config = dict(
    d_expert=160,
    normalize_top_k=True,
    balance_loss=0.00127,
    groups_per_token=3,
    shared_expert_gate=True,
    vocab_size=16384,
    norm_eps=1e-06,
    lr=0.0145,
    batch_tokens=131072,
)
Below are experts of layer 11 (counted from 0) of a mixture-of-experts language model. Rows are named router (the router's row for the expert), gate (a neuron's input weights, with its number), up (a neuron's input weights, with its number) and show model dimensions 336-391. Each number is 500 + 25 x the weight over its row's rms, rounded and kept within 0 to 999. Numbers have three digits each.
Before each expert's rows: a language model's description of what the expert responds to; "mostly gets" lists some tokens that are sent to it at least half of the time. This comes from a sample of Wikipedia text that the model never trained on.

# expert 16
It responds to: Copulas, pipes, relational words. Table pipes and relational words after was/is, such as population of, owned by, located, built, replaced, in census and infobox text.
mostly gets: " Succeeded", " produced", " sold", " along", " replaced", " located"
router:484512496524511486467500468499467488498495498513495461473501514480505492503468546558522514511473506476499490517474492510495466452514511466499484467454468535506497501499
gate0:537478537466492542510534514454498537501478559526524482462460505491540502471480503498541493517499505507468507483519528517499521505506470558557479510528489520502480490491
up0:487495531473460515537493461489483502497496551541484452486527463469501476530520530413466505490513507448526527478516472515500509502530478489511524515493469457502534447496
gate1:534548497516460489498528541458528525486468506495464504471526496485491471559481484488531527487496533500498519498476484483480490472524550487475493533496471493473484509484
up1:502460480435499482472513504440478530502469521479528507491506475500451503514483476475486512510515526459490503518533508527519554525508518563499482515483532530523498480481
gate2:460493493507485530496577509535507499510542497506526529523448508490505469501505485533509493474485522456477527535497529491519472473528479529535517481524536488470505493488
up2:503550502505514499506464534514517460498532467509506481529495480457481494533490508500500515517511480466481487458480509496498514526483485476486510460502498514470520475519
gate3:515493494462519513499507503494514484486494485544521514478520466541465508460466508524503486501480519490495516501476511463497503529483441443468471521507522527477489504510
up3:522535480516467499472469511485417498507484466468520493531496549519492529519545509505505493479526452527481457533477490494495559530508525504545483523478501538485509494509
gate4:509498488437486516539560479469516547524476505544527492475471517527504486533458484521484475493475515481515550564484529502483502505533516490510462475474492512493493504535
up4:494498513509518520527479507508514454496510527496497493530498522515498518469473496442547525485498484468490498498448516507487483517494470485488507468470430531531494487527
gate5:510499529498476487463461485485511508495460519525546569467501490542472528506462528493535488535524493489492492546491517512484475462504505533503478490480457480551449486516
up5:491455489519513463553492520466518507504536516460529460504506498450495499523518493494554542494460478482477497532441511534518525493488534504507525473484515529503474520531
gate6:461483515479480500497505513484463517479508483488514505458532516482525463491491536503499518478525498520461498475501484478493481457514476504480478524483500498492503502444
up6:456498484483527555495477521551454507521485556491522530498469502519542471513485489528530481543498480515485532472521525493502511505467501501517502485539526467534531514503
gate7:502480531513484501488482467493523577500482492528447506482461474488508483488518507482490498515485528467496478484445470484498480514497464517523495536494503538483519531509
up7:521517503517502504507539517505491534476521505495506498463512515518474508489496429489462526528479553527501514533478504490481507455522517502469503499487483502531448504459

# expert 60
It responds to: Month names in dates. Month names and following spaces in dates, such as July 19, October 2010, 5 December 1975, often after in or on.
mostly gets: " June", " November", " July", " September", " October", " December"
router:503472514517527534500468493471492471539483497491521483533511476501520511496488514504513501461497492488511512530509491486508489506486512522459514464512528488505483524501
gate0:509504480488515445506499516476497502467467516515525440514541515547505526565512459481482443455560517505513466483509515490479437516493505528528504504487487516466529506533
up0:516488501540519500488478512452496461458491528522533535502509518485517539482473478504493478502546519490455518524497499512491500471504514500506521523519444532458491503501
gate1:448524550513472485455512478461556563510558528531506508494483540518515489481498469470470525468498550489502520506470487489489509508540498505501568499497493496474512494527
up1:525506475537470516479530483512505497516500479496529478497480483536444475472505507488484511520503501511492548468482511454478501492513499519524467511520483488540474490476
gate2:452484523458462520551502516481517506518532505471489512540496538513541500481504530484488463442499529461516522533503483504535474526510497495466499528496481501478509506553
up2:505501498474439452499502520488462489489511512517476458474505491564528507454511478497518485489526476530524480470500504526497528523480516518506504502494477509541479463478
gate3:535483516524495454486506476448527528514514459501520444514477510477521515477496460478520559499496488503520488487516499475459508533531516501521486540482511483478490486489
up3:504474511472476515480482471481440498487487492504566428538520472486534477524516474489543530487539531504512455470523518489488545519522478517552479482519467494503520515491
gate4:486551532484447505464494517534508507525467462506496477507491500528529449506455510543494516504464492546480514535492530512520485493477527483478495528520454482524520530534
up4:460496462485493503472488505479501491476511532584559462503496521498459477485496478514502529500476482459492516524507489513452545480504483525474528523494504521510505546543
gate5:474516497496451486475487482448472501464506494474498499490515502490465472496483486534479451515454499470508496469480509461522509499499529530467501500514491449503472518522
up5:529518486522512517488472505505479492462514480513521492519499553514523500471472494502493501515500489532521535473513483436494504515519487485507536553498496514508483531475
gate6:442506507489479465524491562513481552491502468512499520520533518492505518533486546498474548491491496456510472465523492489487529527510462502491511471507496498473505479497
up6:507515551491492501476448547543514465430485476515487563494499563545511509515476521496502531497502490514496544507476510491533521476492487488492510510483480508468500520495
gate7:518527483488504496472488462510530527517521508502502473496522462505523543523518481502503466545491516488487529483529473502481529529512513529504501487504548505490537516488
up7:485500482543509497491502488518547537499512541477518480511511471496514458446492477511530470476505509535493519506525508504488526472497474467516506496468510474473528504470

# expert 33
It responds to: Taxonomic name pieces. Word pieces inside Latin genus and species names in taxonomy lists and infoboxes, such as -atus, -idae, -ensis, plus other foreign names.
mostly gets: "atus", "idae", " Animalia", "ensis", " von", "hing"
router:518526476521465477483481503512516519482496505493505509516492552554502508516464514533506543488549501548480531483442511498509488487482486521452530484503453471508503509477
gate0:552515533460484487508483499508527497498508510537453529482510518489535503500521505534492482512514504437491522467503514480485482498532477485504517486489506508494464460496
up0:524536472466478516561482439472588471482495504483469512520541494546513478500480531471525484533454544474492483533483502490515496451471516478507476509512497489464519500470
gate1:473533469490503498524479455475503549470528482499493521526539508499524523465526467477508485461446478473514494533521520513507517501518522518490483447491522527515493467492
up1:434494492467508521474524468470463487477464546505518497470498465496479500474523486511546480566489523584492505475508516527509497478482527484482468502501492492498475483497
gate2:548533468526459566488479524472498503481494496504540516493525511538491520514528480487529502472472529498536463444431432492503517474491493493475507497476487470499517482488
up2:495468507499545488490549463512480487513494441497555512447507515512564481470526510484460486522480514467470464513552509543487483521519500507510481521492532506496495526463
gate3:474520467458507514475500476493517487515525533514505450516477478476527507494480495489506477471473491495497463475529536516493500498522517475486484521532479470492539513464
up3:520499457511494510505489498473525463485509483529510480490470554489466493497484496490484546433492523553500529467527503510502502502517471507546489492545477494478498529506
gate4:470505520509458454504474483527489508488456497486478489474489498517509541514492514513491483445466445469527495525476533451533497546496499518493501494478534434436518513473
up4:527459513517555496528500536467501503520523486502511523524570496515514502500484491485493520541503469531528500494541506527523465491494516506527527517537476471473503484539
gate5:483532481557484530486484476492516537483474512484453504495502476482488472540482470523519486516522468506469499454529538467514482536480521455474489499495493521503519482493
up5:517516508487520507511513525473517469510495528498515469518531553513514490563477513525510537498458492517540499520471446508522486491534455483483483483503445468518518498452
gate6:498501506481490506501507533528483513531483462473460500497451478510460440484534508533541521486423519491506503491507501515519525510475517504449518504542537502457516501449
up6:551499497446509478482460477510512482473422453532493527520538546496484504499515488523502533506550491500515527518521489480539488444498503496509474472464529563492518536478
gate7:510468514518516494519488493474480533525459514470496498466540511513493525487515499520536500535472441518442482527522536492459515483497499529521491530488530495511498501506
up7:474501504480516472519464498513482502525487488480497483496508472505459529457517451463454507525532513521493492557473452504541519462510480477481500503513467499532511546479

# expert 23
It responds to: Process and work nouns. Nouns and participles about making or describing work, such as published, development, analysis, estimates, design, built, often after was or the.
mostly gets: " published", " design", " built", " production", " wrote", " project"
router:518536524530511533499508495512534504493507508477517530474491480524526511513482501447465504485483556530502471453495476492471501497461478524470527491503466497572497480512
gate0:533486484514464499479523471511545492539475470481460492471539532509514496485498452520497512496514545491467500495531541484445517463497522511460522513496458490487557520514
up0:484537523516511504480453501496503556516505539492493497518508475491498469496562527524515485504476479529491487461524541513522534509508510523515502499458482479523458492516
gate1:475491477521501479520497442539497485521528498515485546507484483541489512518474501510471490521520508530514479545454533487518506512467548509525491500505491508460483436493
up1:487525485534477511485517450481462484507484486515473476448500487535467516496471481526450486525458506476482478484533506463509482497492506482485535524482488479502460498516
gate2:542505522493520520469530519498575464472471495470467508494507483487531533532510474510530500513491482477487498506515517505481532492525479522493484532480519487480490479487
up2:488528534520588476484523460523475498508504543480501491443459494530497529446496495523480504499493503507476491485496506510507484529500533494514469523485487488518491469454
gate3:549497512444465482530517489495520531481488498477493528523514486497498485501534511529458490446481486447519473457501470534514473508507542472507493509510482519529511489506
up3:527518483481478496512477508524491494515546540505534481479507519487527506481497484500496515539519517516480498522572513528490513509546506521517495494483531552536468506470
gate4:492497452449512519516508499475535470563523474508495526497495517477490502490525527478470473488507517483475473499499453460538550514493477523520467509474518485515544493531
up4:513494486488502491503535475506483486491504489446497481540455476549463513493470516489561581500480489483494480500475469543459477507519488516544517516512521514569462467475
gate5:461480497522523509489502493499505495523530491473536502535458452504504504458512521487565482508513435517498523490488498490489521529469476476440467530468509511481491501488
up5:493523491462509502485478523479554484527474526506535494492540534534509520537493528528532505462456529499545489490497485518555485519515494510517458488512528483466459500494
gate6:523503499488497497489525537488549499496464472545546502499487495485505477537497542476487490492497507456510480485502499440506470469515526497490486516494514453508524522509
up6:491515502546533491512478512505513474489477478453481482470449494506481460503512524480495523454487549489529478494538482500424506480522512474506518473501517487518480496490
gate7:460424517491498450520504537497546513517501462511498506484526511497517499493501499514516477506502466504505480484486528545473491495516506477542497520514489492521483459517
up7:491533491500506448493469512542484470494538474497479490507497471475467525505473518505483537464494482557508478497512508471513482458463500508502506561531511522492489496495

# expert 53
It responds to: Past participles, Chinese names. Past participles and death verbs after was or were (died, killed, born, heard), plus romanized Chinese name syllables and CJK character bytes.
mostly gets: " died", " killed", " born", " taken", "น", " said"
router:516501487528495458462526489494504454502504511505455494466499514527488515500501534480452512482507490540518493550533481506537511453503523513508492517528472498519505495541
gate0:514487512522499505509470512511534492492498510463524486473494497454497523519534456481478510500507522489491547486509539482502501482502512469549510464462494496525502475502
up0:500461523529492458504509506498461475546470450504520521483532500513519524443498513496453513502488494486501530521519530476512486511494527492540503483478481483497492489476
gate1:467480549539469542480463497516460513472493484508499506509513496458496471512527504497490505483496483478488501515549470513499503477520483518506512503500481518467458424501
up1:490522495534522454506495499475518524518513488498495525449486540498487512544490528529502512473453512463491500486522537468550532454516502452499465491558488520465474536505
gate2:584511479532522522456520499536467508519484492523498534485511524533492501516452497470453498483498501472496504482430501499486493498511461496513492495523495494502473513503
up2:502520471463471489525537453533489478463535478485498503509505508463493494549504467515479452512529504515512498504489478475493549544487453506470524476513503508488489514529
gate3:499454521525517517518435502489505459482497489521473505497502540527490509487459472487456504510531498503506499485504482521506477499486495537522460494511588467476536524522
up3:497526441524501521508509462480529501519489498527464518546529433500502503521522517488511515498488483496507540497474445436507492509483518521496482499470477504498479483489
gate4:477498491493486525520532526459492539484485486502488495483505509506493511500510463498443535502490546487478506503550471512501502495501495514503573503526451497479494553474
up4:463497462495486505491463474520510490453500520506505509490460507511515497439528513492517524488513498516490486504495455520518500506519489495526500493512478493494527510517
gate5:546506475529518525534476500488488503504489500460548493508507475500478481495508513477504514540530473502468476483498533507520517515538532484509448528527516449453469487536
up5:488508505487521450556523518506504496486520503481499497521545527499500478501545527487545523455481508491470522522505487487533501530518464513476539547469521519507473544490
gate6:522483498502519508504557509510542477492529473473515505479497457465527460535487520475509502528461503471491525520518534456496508496496506514504494515528543516494483509501
up6:539507525499450511527484488473447516495521501445493500524500495488530501506484479475549500490498506563505508478493492454471463473521517546484455481502454481488505495440
gate7:496483495469476482500492516481510513470507506491505481483478521483526532505520503517489518503535520546556520532524516497497478546528552465485468509557543530488516482470
up7:504486470465524481546458539503476490508521487552529468526537476526481540499514570521493545503549513484494537478478457457500481487518515493471494525501491505525558516531

# expert 32
It responds to: Personal name pieces. Given names, honorifics and pieces of Western personal names, such as William, Sir, John, Dr, von, El(gin), Br(udenell).
mostly gets: " William", " Carl", " Sir", " John", " McC", " GBR"
router:519499453509516528515508508530545521484496526512520541477518470488455466486470504489511512530559492483489517481474498476478494514526507541531470543521475501533488503474
gate0:484542481487500519527481497508510467495506509522550517489491475466543547531485538534534471501528448504458494529477455438493499516564502490465503512512541460517489522485
up0:481462524521525462474482497525490500499480516529500527490459479514523486550522551478549517491453509511486493536516477494456466486511517516495446489550493531475527516544
gate1:537551481526505502492546491502477480540498524476516492512513481491530493523516486503506475480494516470497540460494506495510502475510436513532482456509497518483514489507
up1:507497503524494477492487485528477496509510488528466522497476507552521491524486482546479517492499501531462477540545535497512513502510511543501507509486497490471483466472
gate2:496481505528530474568496502545478504518536530519533522512499542501500484554515503522505506509509490508517509480452495491490532489501493540529484483487538494468473488516
up2:484535491490495496498510455492525488478524513517521483526457498523478451476496499472522487531515565463523482522502485456488470499523519503528522495454549459499491530548
gate3:537538492486497466542517487464517494490498514508548551534506497491533518514483450488466514460483584448473521533545507444505523493501456494486476507508479466490461526490
up3:507493473476528511499522535485465551523552488469492500510505484518509465528566499531502477515470507487534490526545532506508443503487488529499492525532511509472462530517
gate4:506488467463546536497486460511534478476529492527547505482473492514468470520479488532520486470511515506516518578513444494486513468447499508510498500523492520480494506514
up4:465532502490514523472514515499529472494517506496509513513514456507528481493497476473518494472494551462479486495518516491498472517489478479503523519511532487479516519516
gate5:528497511508492510500480485494499482485547539509528477509546490500462488550468481545467494498519502519542519496500509533519521530511468516458500537494491479508499502494
up5:489537496523468516477505547517550482474502481517518465457452497494468494484554510467472481508506541493556526483509504481494525445528473537491488450503492514471518504473
gate6:504512464545445471525493493504472492475493478469477505483472436501465468467554471492521513473502516551468552482463457521505504513493506483463506514543518531512510507536
up6:540492487466536555489504499497430502528506563466490500500504504528475472479520489474498496579470517490497453515477461546526472494516487488486488492513501488436464528486
gate7:493526548476525532484513492512495500565487505489515493497512545495485500469509477532514495517464516475544533547525550484468501530508537549493451530531484460534523462509
up7:477511517525479494477505547502479497473452505552491527555479471525481515507532486470504508468480481515508481503475480518491521476498472480483472539488530497494474499531